Experts of a small language model: 46.4M parameters.
Below are experts of layer 8 (counted from 0) of a mixture-of-experts language model. Rows are named router (the router's row for the expert), up (a neuron's input weights, with its number) and show model dimensions 168-223. Each number is 128 + 24 x the weight over its row's rms, rounded and kept within 0 to 255.
After each expert's rows: "gets" lists some tokens that make up at least twice as much of what it gets as of all text. This comes from a sample of Wikipedia text that the model never trained on. Tokens count by the router's weight.

# expert 23
router [ 96 104 130 121 140 123 155 132 136 127 159 123 137 166 134 100  93 165 131 123 121 106  95 130 121 117 113 106 170 107 104 152 120 157 155 146 136 111 128 128 114 159 150 135 146 100 135 108  86  92 162 160 120 115 178 149]
up0 [144 140 141 181 117 136 123 150 110  98 120 108 151 101 135 135 125 121 179 106 143  69 115  92 132 116 120 124 108 118  95 154 139 109 132 136  95 129 121 132 116  84 134 171 117  65  97 134 150 129 150  89 153 123 112 162]
up1 [138 152 131 104 126 142 128 144 103 158 149 175 133 161 131 159 116 123 134  91  97 135  75 138 144 125  98 132 150 144 144 130 151 126 119 137 110 112 147 140  87 163 119 126 189 140  82 116 120  91  95 119 126 109 146 125]
up2 [119 125 141 142 117 106 138 158 132 142 179 104 108 118  97 139  87 144 121  96 100 148  85 115  99 109 160  94 116 125 119 116  97 190  63 129 159 167 153 114 149 104 142 152 127 153 105 146 118 167 100 133 132 109 132 128]
up3 [133 124 159 148 118  73  98 126 108 153 124 137 151 129 158 165 127 166 132 114 111  93 135 167  98 184 115 129  99 127 126 134 140 141 143 156 111 129 122 110 167 125 114 125 205 120 140 101 145 116 136 138 148  96 134 134]
up4 [127 100 130 149 102 137 120 121 173 169 171 176 147  83 181 142 136 116 115 114  99  91  96 148  73 136 109 143 153 133 100 136 108 155 156 119 103 156 153 114 121 134 115 146 117  92 130  98  90 123 184 163 113 142 159  96]
up5 [155  96 111 147 142 120 173 141 114 158 143 148 131 129 135 124 133  81 138 125 123 117  92 124 109 110  98 117 142 107 123 142 152 101 142 103 102 185 149 142 117 172 111 109 139 122  98  81 121 163 167 200 137 119 136 119]
up6 [ 98  76 172 158 126 146 164 107 116 125 155 132 131 150 133 123 140 147  96 145 120 138 115 128 119 127 170 126 170 150 127 113  93 137 147  87  87 111 137 115 169 104 122 125 148 111 117  93 122 108 136 140 166 178  76 104]
up7 [129 100 120 121 148 105 148  86 133 146 157 179 100 136 126 135 133 105 112 138 153 149 129 179 179 103  82 124 148 146 122  96 102 161 152 133 110 110 154 117 141 164 132 103 166  98 112 115 104  79 119 144 114 132 130 129]
up8 [164 160 116 140 131 110 103 118  82 133 176  90 135 142 180 161 102 164 151 125 158 100 145 166 109 165 131 186 121 100 131 150 123 147 103 121 120 126 122 104 139 138 155 135 160 161  95 137 131 152 160 120 143 139 132 151]
up9 [118 113  94  97 132 123 170 151 169  94 147 125 132 124 119 136 117 112 109 119  83  72 116 154 133 101 119 154 148 160 111  98 108 150  87 147 182 136 114 111  99  76  84 150 109 132 134 125 180 103 141 113 119 125 168 138]
up10 [ 88 133  96 107 113 141 113 120 111 149 168 136 131 148 132 142  95 168 148 107  95 122  97 120 119 120 137 144 150 134 158 123 110 152 120 131 162 124 117 135  89 172 167 105 165 169  81 123  99 121 120 151 206 128 136 141]
up11 [116 100 140  89 159 159 114 159 170 163 125 172 128  95  90  88 115 130  98 113 129 139  92 103 121 122 135 126 121 119 139 163 133 127 160 134 109 163 115 139 179 146 124 155  93 126 159 125 135 134 171 125 123 132 157 141]
up12 [140 114 134 149 135 197 171 131 162 151  96 101  92  96 110 121  92 154 147 111  92 106  87 146 139 129 109 140 130 132 119 125 133 156  84 125 135 101 165 158  84  91 145 157 112 130 123 144 160 143 127 103 128 156 131 132]
up13 [ 95 136  86 114 168 190 133  59  89  93 129 119  75 123 105  99 100 158 144 135 169 120 127 124 156 140 124 161  96 104 170 127 128 120 186 138 157 101 136 142 128 160 146  88 127 145 125 112  93 122 137 114 135 144  97 134]
up14 [103  99 126 110 104 145 145 141 111 159 164  83 127 128 104 147 144  92 112 125 145 157 132 110 182 106  99 148 178 153 141 126 152 122 136 155 159 121 111 139  78 112 146 104 120 141  87 150  81 110 125  81 137 136  96 136]
up15 [180 106 153 123 114 129 200 146  88 154 131 153 132 145 182 127  89 147 147 119 158 113 122 149 103 144  80 110 129 124  89 126 152 113 120 127 116 129 124 134 121 124 133 132 129 102 103 143 154 136 101 145 122 145 147 158]
up16 [120 106 123 121 119  76 136 127 179 150 104 112 125 158 162 133 116 136 130 118 108 122 122 166 186 204 119 132 154 106 166 136 142 149 161 125 106 100  93 130 113 143 114 139 117 121 126 111 109 152 143 124 131 121 139 124]
up17 [ 97 128 113 125 123 151 109 109 120  92 146 113 151 140 111 161  89 127 135 148 127 102 133 112 133 103 122 154 109 113 121 161 117 130 144 144 123 159 103 130  77 144  91 136 153 145 126  98 141 116 163  83 184 124 118 147]
up18 [138 112 178 112 135  99 124  75  96 152 136 148 114 140 108 127 143 131 127  95 157 128 101 163 107 169 112 127 153 120 158 120 141 119 121 120 147 166 112 133 134 164 128 156 178  83 138 116  92 164 157 163 129 105 148 121]
gets: " ", "e", "ce", "fe", "che", "har"

# expert 51
router [ 99 121 135 126 146 129 140 143 150 141 150 142 158 179 140  89 122 171 117 112 115  76 104 125 138 159 153 135 177 112 111 138 125 130 156 151 155  84 141 114 111 153 120 126 139 137 158  90 121 102 163 164 148 113 133 143]
up0 [137 145 109 130 140 130 130  87 102 114 125 100 118 149 158 139 115 157 134 172 121  84 106 138 102 137 159 145  90 106 159 180 101 107  99 137 112 167 160 118 161  83 108 116  88 145 105 108 140 155 139 163  85 163  96 116]
up1 [120 135 144 103 139 108  98 164 115 122 106 106 151 115 184 113 156 149 126 123 123 136 149  99 157 160 138  88 139 140 136 130 149 112 123 168 140 117 122  97 139 174  98 115 133 152 120  98  89 119 118 136  98 120 116 109]
up2 [148 122 122 129 158 145 137 120  91 148  97 124 162 135 154 143 147 158 103  97 138 131 123 122 134 182 113 142 116 119 131 113 130 117 152 103 155 125 103  92 139 188 175 151 119 159 176 125  90 147 120 135 135  95 103 122]
up3 [112 120 125 136 146 120 159 138  94 108 105  93 122 151 134 121 113 187 156 155  86 122 122 120  82 141 121 134 103 139 134 142 139 142  83 162  67  97 143 133 156 124 166 108 115  86  86 107 158 118 202 143 137 143 117 125]
up4 [100 150 101 150 165 135 156 116 141 131 151 161  72 166 113 120 129 171 104 129 138 144 157 143 124 103 153 127 104 125 136 163 130 109 135 153 142  87 107 146 123 100 170 170 109  91 107  92 174 147 126 110  90 107 107 117]
up5 [107 142 139 127  81 128 154 125 143  83 148 105 114 118 128 182 120  99 138 166 137 152 138 159  97 149 149 109 105 125 155 104 104 102 138 114 117 152 126 145 133 167 134 118  92 148 151 163 157 116 103 132 138 124 147 105]
up6 [143 121 105 142 158 134 143 125 125 103  95  68 135 122 139 108 122 126  73 107 131 104 123 115 147 124 129 135 138 131 111 145 146 101 120 167 117 124 120  46 178 159 154 155 145  83 101 131  86 105 172 159 127  92 143 115]
up7 [118 131 117 156 102 164 156 146 129 148 124 108 110 145 114 117 100 149 125 117 179 126 120  97 167 122  66 139 144 146  91 130  71 142 147 117 128 140  99 112 142  90 138 169 147 139 113 152 117  93 135  95 119 145 130 174]
up8 [ 76 148 105 124 107 128 151 129 135 115 134 123 165 114 125 175 102 127 147 157  97 120 177 143 113 146 116 126  99 125 139 157 112 111 114 175 127 120  87  76 125 127 173 117 118 126 169 165 152 111 136 102 116 116 121 131]
up9 [102 134  74 109  92 115 151 105 144 103 135 170 109 118 153 170 107 116 155 133 118  92 158 140 160 157 112 158 135 107 114 159  91  98 122 127  64 127 149 105 139 121 106 148 112 135 123 131  94 116 110 117 140 127 127 160]
up10 [121 122 117 156 125 135 107 116 138  84 152 174 144 140 144 158  90 127 100 117 125 120 122 128 112 157 202 116 109 127 131 127 101 112 154 136 128 161 101 136  90  89 135  97 126 119 108  86 113 173 122 121 158 132 135 135]
up11 [ 97 121 133 166 159 122 133 123 109  99 102 133 131 110 160  94 131 154 168 126 105 162 152 117 108 159 176 150  97 146 136 159 112 150 101 139 140 145 118 123 127 130 164 112  71 119 166 115 137 125 135 149 116  95  87 127]
up12 [120 127 162 103 116 151 132 115 118 128 118 177 109 137 147 136  73 129  88 107 148 115 126 112 112 122 142 164 131 154 141 125  97 143 175  93 139  74 156 131 115 142  88 121 150 115 128 138 130 110 138 165 149 164 159 156]
up13 [138 145 125 124 144  98 178 151 162 177 126 149 158 104 106 154 115 140 166  86  94 158 107 132  91 100 164 170 133 145 111 146 108 108 114 143 148 140  89 142 134 153 134 168 112 128 130  96 129  96 113 120 108  89 174 122]
up14 [ 93 146 204 106 137 127  99 123 138 145 105 123  89 177 123 138 101 163 166 104 157 150 127 123 144 181 153 140 134 136 128 131  94 137 183  99 127 173 105 135 123 149 144 104  85 114 151 143 143 126  94 136 125  98 136 108]
up15 [137 118 111 130 113 165 141 137 149 156 117 118 150 127 100 112 148 154 130 118 159 149 116 157 173 139 118 162 116  88 126  87 140 144 133 115 119 114 142 152 115 103  96 109 156 157  85 156 155 110 133 131 139  74 175 155]
up16 [153 148 106 110 116 143 147 132 140 122  93  94 166 127 174 103 153  96 127 150 153  97 147 131 148 177 104  85 130 100 153 152 103  93 141 151 117 140 118 105 118 112  79 112 165 119 121 155  95 130 107 120 142 123 135  97]
up17 [141 139 159  88 125 104 179 132 104 117 152 128 138 144 114 117 151 157 133 115  96 118 154 166 130 136 111 167 193 130 146 158 146 118 123 139 130 111 160 112  60 196 103  90 103  71 156 139 164  86 154 136 131 109 150 125]
up18 [160 123 153 144 156 134 165 122 102 153 150  95 131 145  88 116  99 116 141 151 168 164 110 119 108 151 125 123  92 110 115 122 148 112 184 141 120 146 138 145  84 131 187 108 135 114 134 141 139 154 157 168 147 123 149 131]
gets: " ", "-", "–", "g", "c", "mo"

# expert 53
router [104  89 138 128 172 131 148 150  94 132 141 125 123 148 155 117 111 174  92  96 132 107  93 156  98 109 144 125 174 113 108 161 102 158 156 142 159 105 151  91 110 147 122 118 162 121 131  82  90 102 140 134 124 124 147 153]
up0 [128 100 125  93 166 136 179  85 148 117 145 119 147 108 111 122 145 144 117 122 150  82 139 132 216 164 132  43 170  84 158 165 123  99 142 138 131 137 162 109 118 155 140 110 152  80 116 121 132 138 132 140 142 124  84 155]
up1 [105 182 160 105 180 133 136 125  90 109 118 127  84 133 114 131 138 132 149 101 111 135 127  95 124 135 149 170  79 137 124 106 109 147 100 124 121 165 127 146 167 146 115 118 116 192 193 142 120  90 117  88 132 126 123 144]
up2 [131 148 153 104 133 116  79  96 146 119 127 120 156 113 149 117 103 115 116 107 141 132  56 147 124 142 169 122 167 149 111  91 125 105 169 143 153 148 139 158 126 108 110  95 119 152 157 114  91  94 151 146 129 105 115 111]
up3 [133  90 148  85 128 124  99 155 136 131 130 134 161 120  87 107 125 128 127 122 111 137 123 115 162 127 140  98 130 125 157  99 172 113  86 149 134  83 123 160 147  79 154 109 120 137 110 145  99 166  97 165 125 156 118  96]
up4 [106 125 152  79 141 111 117 176 148 144 124 128 101 157 196 121 153 108 104  98 155 121  54 162 124 144 173  71 173 159 104 132 136 112 130 102 133 122 141 132 115 161 112 120 115 148 109 118  89 105 113 130 141  82 152 117]
up5 [156 141 142 120 123 135 145 141 114 140 165  96 136 139 156 135  93 131 123 106 115 124 108 111 104  95 110 155 146  99 136 109 101 109 138 130  88  85 133 107  97 152 146 109 147 184 120 126  92 109 132 121 129 122 134 110]
up6 [133  95 120 113 126 106  83 161 134 187 138 123 135 154 126 125 172 148 117 100 141 129 133 106 151 110 165  86 152 143 104 123 143 125 140 115 109 120 152 120 147 139 128 166 106 114 126 110 107 113 153  97 110 130 153  99]
up7 [113  85 158 156 138 105  90 125 144 123 152 121 121 125 128 128 123 101 109 108 163 129 135 115 157 146 138 160 137 121 121 135 141 150  59 143  93 141 137 144 125 157 117 161 176 176 149 108 159 101 164 180 129 153 114 137]
up8 [145 114  94 130 139 128 139  93 179  96 107 139 125 120 121 130 121 137 149 138 111 115 102  93 122 113 107  78 161 115 114 173 166 116 148 112 102 158 136 113 121 156  84 138 114  76 142  98 136 119 151 185 123  86 144 103]
up9 [122 125 135 173 147 137  74 153 116  90 135 168 131 106 107 113 181 155 121 129 125 110  84 171 131 132 146 106 135 112 171 107  92 149 142 123 136 140 144 112 154  72 126  70 166 129 136  85 103 125 105 140  96 134 111 117]
up10 [137 124 144  97 180 146 149 136 107 152 122 122 117 103  97 126 137 134 132 112  93 112  94  71  85  93 164 143 114 139  84 140 114 123 147 156 190 130 128 132 124 152 163 108 180 116 105 100 140 126 106 142 160 117 138 165]
up11 [129  93 127 169 144 141 137 191 117 130 154 157  79 114 157 128  94 137 134 122 102 141  92 165 100  99 150 149  89 114 122 136 102 135 108 116 111 108 106 114 113 114 135 136 106 177 124 124 104 149 101 107 140 145 111 152]
up12 [110  74 143 169  87 108 158 147 110 101 128 118 147 124 135 130 127 136 163 160 149  93 177 104 185 143 119 133 107 141 131 164 104 124  99 105 117 147 133 133 139 123 116 120  96 121 158 113 146 150 124 106  82 108 116 140]
up13 [109 148 126 135 132 109 122 106 112 116 124 122 166 136 101 123 166 126 123 139 125 119 133  94 173 135 109 110 105 153 146  78 128 128 164 110 135 162 119 146 167 150 132 169  69 126 126 104 148 150 142  91 122 151 126 122]
up14 [105 182 136 141 121 106 168 110 167 140 141 117 128 152 159 140 103 174 140 151 154 104 106 112 121  82 133 135 110 142 128 102 145  96  94 139 167  89 116 113 112 135 208  95 118 153 126 163 140 118 110 116 123  87 123 117]
up15 [117 141 149 135 156 104 183 116  95 144 131 127 108 143 110 127 124  99 158 125 137 135 140 177 141 157 113  71 116 134 124 125 140 141 157  90 131 119 113 141 124 130 105  94 120 117 100 155 171 139 124 139 120 118 146 136]
up16 [134 120 121  75 163  98 105 132  99 136 121 137 129 149 173 123 126 107 108 131 104 123 110 135 135 121 190 127 134 153 122 130 106 152 131 129 102 164 133 102 162 158 114 134  78 160  98 104  78 110 121 127 187 120 146 113]
up17 [140 171 118 152 105 106 104 126 149 136 112  96 157 120 155 128 100 149 151 127 126 146 101 137 108 110 137 166 139 139 136 161 131 115 163 119 150  92 158 142 133 174 128  69 118 154 167 119  92 107 186  96 121 115 147  92]
up18 [110 102 103 129 136 156  88 172 153 179 135 113 144 135 154 149  99 133 109 126 128  85 137 146 151 152 121 152 158 129 148 152 151  88  80 136 118 100 141 149 140 124 126 102 136 121 107 131  61 134 180 154 131 156 125  92]
gets: "2", "0", "3", "4", "5", "6"

# expert 38
router [102 108 132 133 148 139 145 141 130 117 154 145 120 168 135  83 114 153 109 123 127 108 119 155 103 117 141 112 147 103 132 168  97 150 141 145 140 112 117 110 127 126 140 120 173 145 132  88 125  88 145 157 113 101 138 139]
up0 [131 114 119 151 118 123 102 146 156 172 128 113 101 166 124 130 159 150 122 112 147 133 137 103  94 116 117 115 100 112 110 115 130 123 125 126  92 138 132 146 148  92 154  90 161  77 124 109 122 155 133 117 103 136 128 147]
up1 [132 131  98  91 118 140 173  87 143 147 181 138 147 113 116 113 103 102 101 116 166 140 124 169 122 120 125 130 127  80 133 144 103 113  94 148 127 146 123 132 114  94 173 169 139 103 109 108 115 158 110 104 124 111 120 144]
up2 [119 103 104 133 159 119 109 121 193 159 152 141 133 118 173 108  76 153 131 163 124  86 142 115  98 139 129  81 147  85 111 133 159 132 105 119 103  84 121 116 129 152 159 131 123 139 124 132 141 134 100 135 128  82 133 124]
up3 [129 135 115 145 116 109 161 145 154 144 167 114 181 188 104 128 138 115 126  87 150 153  81  84 162 111 113 121 138 106 124 142  94 163 152 123 114 127 133 108 141 207 145 132 159 161 119  96 108 112 129 148 121 165 130 148]
up4 [128  86 123  97 100 163 108 148 152 146 105 112  88 138 148 115 136 117 152  82 147  98 148 107 118 150 124 133 116  97 120 140 157 112  95 147 133 140 131 122 126 124 167 148 115 152 133 101 101 124 122 163 124 112 144 104]
up5 [135  98 111 115 124 132 125 135 126 153 127 111 117 158 104 107 151 123 127 113  87 138  90 122 164 112 137 163  73 131 122 115 164 107 125 133 128 166 100 158  75 132 165 188 114 122 124 105 145  70 129 137 187 139 157 128]
up6 [158 129 133  97 152 130 120 113 181 161 132 112 181 115 144 135 118 140 166 138 139  99 151 163 123  96 140 131 107 102 144 127 102 149 165 131 135 139  97 128  99 126 159 125 134 104  81 161 154  96  98 116 125  99  94 145]
up7 [140 137 109 135 138 163 155 137 186 162 140  86 124 107 117  95  97  96 117  96 118 113 146 113  99 157 150 146 135 104 119 115 136 143 109 181  91 111 127 149 128 128  84  83 161 154 183 145 102 134 154 144 128 145 139 182]
up8 [106 153 108 185 141 127 117 106 106 150  90 146 130 120 122 103 150 150 158 141 124 106 136 135 127 129 123 109 105 130 113 158 136  99 128 136 130 114 111 108 166  96 108 152 130 174 149 127 158 149 113 146 130 130 108 154]
up9 [103 115  92 103 118 113 126 163 150 144 125  76 111 124 145 109 128 147 184 101 120  99 118 158 106  95 108 135 140 171 133 152 115 114 117 106 141 115 158 112 137 134 125 138  70 170 140  89  93 135  95 151  91 124 121 130]
up10 [ 75 118 120  82 125 130 135 148 114 115 109 147  87 132 158 110 137 174 132 119 123 116 112 136  84 185 157 152 122 100 148 103 157 155 152 108 150 137 111 160  95 131 165  92 137 142  96 119  86 116 119 163 132 159 103 121]
up11 [167  97 115  83  98 119 141 107 105 108 140 100 112 179 150 134 119 133 137 106 148  86 145 102 157 137 135 144 150 104 112 154 139 129  86 111 134 144 122 139  89 103 124 127  91 130 119 121 122 141 135 118 114  80 111 105]
up12 [158 130  92 156 127 167 133 116 149 173 152  79 155 126 136 149 154 161 102 151 155 126 138 164 122  87 128 168 100  82 169 156 126 123 135 132 125  82 123 118 135 149 173 127 130 116 140 136 136 127 129 100  78 134 128 158]
up13 [101 174 139 154 150 110 131 113 153  97 145  77 192 125 136 126 119 109 167 136 132 135 102 103 103 115 141 112 155 141 110 161 138 144 135 164 127 131 180 120 123 154 113  86 156 151 143 140 138 125 188 137 157 122 105 118]
up14 [104 151 103  77 113 121 159 140 133 133 150 137 122 156 176 137 110 139 139 121 142 156 155 160 114 114 175 112 166 115 158 101 125 102 132 110 117  98 119 123 111  83 169 103 138 110 102 113 124  70 109 116 127 145 131 126]
up15 [ 93 121 119 107 138 121 158 108 117  82 163 148 181 120 132 126 151 122  97 115 110  91 142 158 110 120 136 146 107 104 136 167 167 115 129 139 125 120 156 133 134 141 117 157 142 139 121 133 132 124 130 135 108 119  98 138]
up16 [134  98 121 101  99 147 112 106 158 113 136 113 114 148 160 117 143 129 140 130 126 143 139 178 124  96  92 165 103  92 154 153 154 131 112 111 177 156 108 149 161 183 195 153 137 153 116 175 123 119 131 112 184 125 139 107]
up17 [126 115  84 118 106 148 116 111 151 148 169 153 134 131 130  94 144 138 125 124 135 103  93 149 101  94 171 134 139 118 148 165 127  77 129 107 153 154 143 115 117 123 141 172 106 113 103 137 126 150 154 181 104 127 139 143]
up18 [149 109 155 112 109 151 114  69 116 113 124  79 138 136 134 151 149 126 160 142 137 145 115 136 144 107  92 163 121 152 144 134 105 132 157 121 181  97 129 133 100 201 134 129 127 169 102  99 132 120  96 152 115 167 118 123]
gets: "0", " of", " for", " on", " W", " C"

# expert 50
router [131 102 153 139 148 136 110 118 113 108 144 130 130 154 146 101 111 160 109 121  89  92 110 147 115 131 114  92 161 102  96 147 129 169 162 147 130 114 111  98 117 147 133 131 163 115 124  93 126 101 151 162 139 131 147 160]
up0 [126 159  99 127 151 119 176 115 114 135 114 127 128 149 140 126 134 125 127 138 121  42 153 168 128 157  91 103 141 175 125 168 128  93 146 140 146 118 127  93 152 122 101 143 145 132 133 124 149 110 130 151 128 130 119 116]
up1 [130 135 146 198 137 141 111 109 144 102 109 140 133  96 146 121 140 119 156 140 110 135  84 103  86 136 136 163 110 128 159 126 124 185 107 125 116 129 108  69 159 156 102 163 153 122 178 129 181 102 169 168 149 108 122 134]
up2 [133 158 103 160 148  97  80 117 191 138 142  91 168 122 146 135 126 173 153 118 170 123 118 121 109 121 119  82 170 138 126 110 127 124 157 106  98 149 170 141 135  74 104 124 187 134 112 118 139 130 144 155 137 147 130 153]
up3 [127 148  90 110 147 128 117 136 153  89 139 114 142 179 100 106 136 147 126 122 101 122 107 158 150 121 140 168 137  88 121 145 125 174  94  95 119 132 127 121 136 125 160 119 150 142 132 130 125 131  85 140  99 157 119 108]
up4 [129 192 166  67 141 117 117 110  82 139 111 111  94 163 137 156 134 150 128 133 147 109 104 124  90 125 111  93 144 103 119 115 149 137 174 131 139 128 143 122 122 146 155  90 149 107 113 133 153 126 159 144 103 121 135 136]
up5 [154 144 136 144 155 186  62 108  97  98 156 129 110 124 132 143  73 128  97 129 105  58 139 124  97 171 136 133  99 151 115 168 125 133 177 145  87 122 114 132 134 112 144 148 135 134 120 115 197 127  98 112 133 117 116 150]
up6 [ 96 147 105 101 165 137  94 131 146 186 135 129 121 149  97 142 155 133 199 109 163 161  98 117 159 109 138 200 123 153 113 148 142 138 117 118  87  89 112 111 146 116 160 114 170 149 121 111 101 127 128 101 133 127 103 131]
up7 [154 151 143 174 112  97 116 135 146 117 117 115 167 134 110 137 171 111  97 166 102 118 157 130 168 122 124 113  91 124 126 118  87 136 129 128  79  96 129 129 127 145 123 115 114 116 146 140 171 121 133 123  99 119 135 162]
up8 [113 116 151 127 128 124 113 123 132 118 125 147 157 145 134 148 132 159 131 139 119  98 144 160 138 119  99 123  92 132 133 118 117 145 129 116 158 106 128 135 182 120 109 158 125 177 142  99  91 109 145 109 136 151 162 150]
up9 [140 130 157 141 129 121 117 120 147 111 154 129 159 134 174 136 128 164 116 158  98 157 108  97  90 134 145  84 129 158  89 148 165 141 140  91 148 124 116  99 175 156 134 158 151 112 107 131  98 129 154 168 195 116 127 110]
up10 [135 137 185  91 122 105 156 111 143 139 143 111 144 133 103 124 144 143  62 143 149 124 128 113 129 102 119  85 139 123 131 140 164 166 145 125 144 135 163 117  96 141 117 141 131 130 106  83 147 142 185 142  92 144 136 116]
up11 [ 84 138 135  89 129 116 156 148 136 130 147 152 126 149 143 126 100 136 152 104 178 134 140 160 100 130 129 124 177 101  94 148 142 128 142 134  88 126 140 120 106 109 127 169 151 118 127 112 104 128  83 114 109 122  92 164]
up12 [106 104 123 110 158  71 117 149 154 141 116 154 172 144 109 110 143 126 122  93 155 154 117  98 122 114 100 104 100 136 130  99 156 144 142 122 112 115 137 159 164 119  95 139 149 174  61 126 102  93 114 143 175 153 124 134]
up13 [133 142 169 144 137 138  77 171 146 174 156 134 190 106 157 130 117 153 137 169  92 111 127 134 140 144 107 142  80 129 132 142 136 140 126 125 101  81 119 120 132 174 153 109 117 156 154 160 116 100 160 104  99 152 121 105]
up14 [125  67 128 108 136 124 116 173 104  84  94 158  84 119 153 103 118 145 130 137  81  97  93  83 147 136 100  96 144 108 128 139 142 144 124 128 134 157 101 124 162 150 118 124 121 106 116 129 142 127 136 142 138 138 137 115]
up15 [156 138 122 118 116 141 169 106 169 117 127 113 182 175 183 143 156 162 109 126 101 129  95 132 107 110 128  96 140 129 121 139 133 107 106 108 126 119 129  99 179 158 191 161 143 113 133 118 114 109 112 153 110 120 159 103]
up16 [145 125 133 157 141 136 144 140 166 133 156 155 142  69 142  85 127 138 101 124 146 127 116 121 130 161 158 111 137 137 121 126 117 150 138 107 103 130 141 102 155 113 119 133 102 120 134 110 122 115 128 198 130 124 118 153]
up17 [140 135 137 135 130 150 171 162  91 116 176 115  97 144 115  93  77 127  78 142 141 128 106 114  83 131 147 151 120  93 129 109 112 166 139 179 154 137 114 133 122 140 121 108 101 127 144 119  87 150 114 178 123 109 112 122]
up18 [159 132 129 132 132 135  98  99 109  78 128 102 112 138  82 140 147 109 148 121 140 110 144  85 118 147 114  94  96 154  62 171 123 124 170 125 134 136 141 135  98 120 128 158 119 111 143 117 115 138 117 143 137 124 113 205]
gets: "9", "1", "2", "8", " H", "7"

# expert 8
router [ 85  98 151 144 164 117 133 144 107  96 131 122 133 171 133 115 127 130 124 123  98  73 103 132 114 130 126 115 185 112  90 142  97 156 142 137 139 125 137 118 125 130 135 147 146 132 149  93 126 105 124 150 131 109 149 140]
up0 [132 123 119 163 129 107 128 103  92 115 127 103  99 174 143 147 162 125 128 114 149 128  88 149 136 130 122 113 126 144 132 154 119 144 120 138 177 103 141  95 134 137  87 139 115 124 108 112 106 106 116 107 163 156 113 160]
up1 [127 138 148 123 105 186 161 140 183  90 120  97 146 149 162  90 132 128 157 113 116 139 144  90 118  86  57 121 123 149  93 154 145 110 116 119 126 116 143 145  82 155 152 106 155  89 132 138 131 107 138 138 143 117 142 136]
up2 [133 141 131 133 145 138 101 161 153  80  99 122 152 111 108 131  75 153 139 125 145 159  68 143 158 100 151 156 111 145 161 122 128 138 114 133  98 132 138 126  89 125 118 145 117 116 150 112 148 137 117 175 153 110 143 121]
up3 [128 134 139 114 179 163 162 151 156  90 122 153 124 129 108 119 119 108 119 150 155 135 153 129 157 138 129 101 112 125 151 104 120 114 141 103 112 159 130 160 154 146 147 166 124 151 102 127 197 147 156 162 166 166 132 139]
up4 [112  56 113 139 142 164 100 101  99  96 135 130 139 196 159 124 151 152 146 134 116 104 110 139  86 116 123 152  97 121 143 115 105 111 133 135 149 141 136 153 142 114 164 100  83 118  81 127 159  93 133 152 139 190 132  80]
up5 [124  85  69 126 142 146 167 148 124 123 161  87 152  92 131 124 126 121 134 151 104 148 119 137 144 151  96 139 118 129 101 161 121 148 155 134 111 109 158 111 102 161 148 165  97 142 149  99 108 174 124 154 114 148 134 124]
up6 [ 50 145 134 128 118  87  63 149 101 122 139 133 125 114 115 134 144 121 119 134 124 133 145 133 178 129 123  96 149 121 148 202 124 141 109 137 113 106 127 144 115 162 124 151 109 162 155 145 170 121 129 150 137 146 138 184]
up7 [154 115 117 177 130 143 139 144 107 123 142 186 134 159 121 128 109 138 175 133  72 111 154 131 115 143 150 155  88 175  67  96 124 138 125  95 111 119  98 129 146  96 129 152 145 110 121 123 146 140 171 117 129 150 120 107]
up8 [155 114 112 134 165 100  90 106 175 125 156 141 103  96 133 117 160 137 100 180 120 100 160 100 106 119 115 132 160 144 107  90 108 139 163 100 115 124 116 174 141 149 141 142 128 112 119 140 121 124 127 127 111 138 113 121]
up9 [132 101 138 168 137 163 142 125 141 128 126 114 167 153 157 119 116 126 139 169  93 103 125  84  91 111 105 110 136 155  86 123 118 159 127 129 143 133 122 171 150 173 131 143  88 132  98 154 132 126 177 112 168 144 126  96]
up10 [143 112 113 120 141 107  97 138 156 121 120 116 159 142 127 117 134 146  96 120 111  90 147 177 136 155 147 164 134 124 138 113 116  47 118 182 176 150 141 163 176 110 139 139 151 158 113  86 139 104 112 160 122 139 116 128]
up11 [120  81 129 152 142 184 108 125 151 104 108 117 149 117 116 126 109 116 163 183  78 145 145 134 121 129 109  97 104 141  80 116 122 107 123 120  99 148 130 145  97 153  96 125 131  86 211 163 127 103 114 140 172 114 159 143]
up12 [135 163 166 125 133 113 162 134 117 138 177 128 110 110  99 118  77 136 120 101 116 111 116 106 124  92 136 115 112 144 122 169 162 177 148 123  81 134 131 121 142 143 112 162 150 179  97 106 118 104 137 166  76 115 124  73]
up13 [138 111 119  81 177 142 132 117 162 102 159  99 130 135 147  88  55 115 132 152 138 122 118 129 133 101  99 131 167  92 145 118 118 142 157 142 128 125 136 108 161 164 119 146 169 170 151 135 111 138 109 123 119 140 114 114]
up14 [121 103 117 135 192 107 142 121 132 165 128 135 127 107 131  86 139 108 168 101 142  75 107 134 137 180 185 110 121 156 153 137 127  99 138 139 152 143 152 159 123  98 122  95  93 158 147 116 153 145  73 132 156 128 127 137]
up15 [114 103 108 151 110 119 108 117 156 119 110  83 142 116 164 136 127 136 147  80 115 132 105 115 152 121 135 162 152 101 156 154 123 172 134 131 127 147  99 108 104 120 106  53 142 164 118 115 109 113 116 134 146  83 102 122]
up16 [151 103 120 131 166 120 170 113 147 142 106 116 118  99 130 134 114 153 135 137 136 124  97 148 132 111 101 154 117 156 124  87 128  93 129 117 150 102 128 108 122  69 134 180 107 124 148 133 116  79  89 145 151 171  99 107]
up17 [100 118 127 140 113 129 124 137 141 177 114 136 134 118 165 128 110 114 136 135 117 100 130 150 164 111 127 142 149 121  93  81 124 118 121 112  97 128  68 106 174 114 163 128 133 117 113 130  96 158 140 141 128 133 105 136]
up18 [118 169 131 116 158 133 102 143 142  98 100 130  69 159 121 108 131  98  87 126 119 153 126 145 118 172 215 118 125 152 145 143 129 173 101 119 130 148 166 138 114 115 125  87 143 143 147 150 123  99  76 127 104 142 169 112]
gets: "1", "0", "8", "9", "6", "3"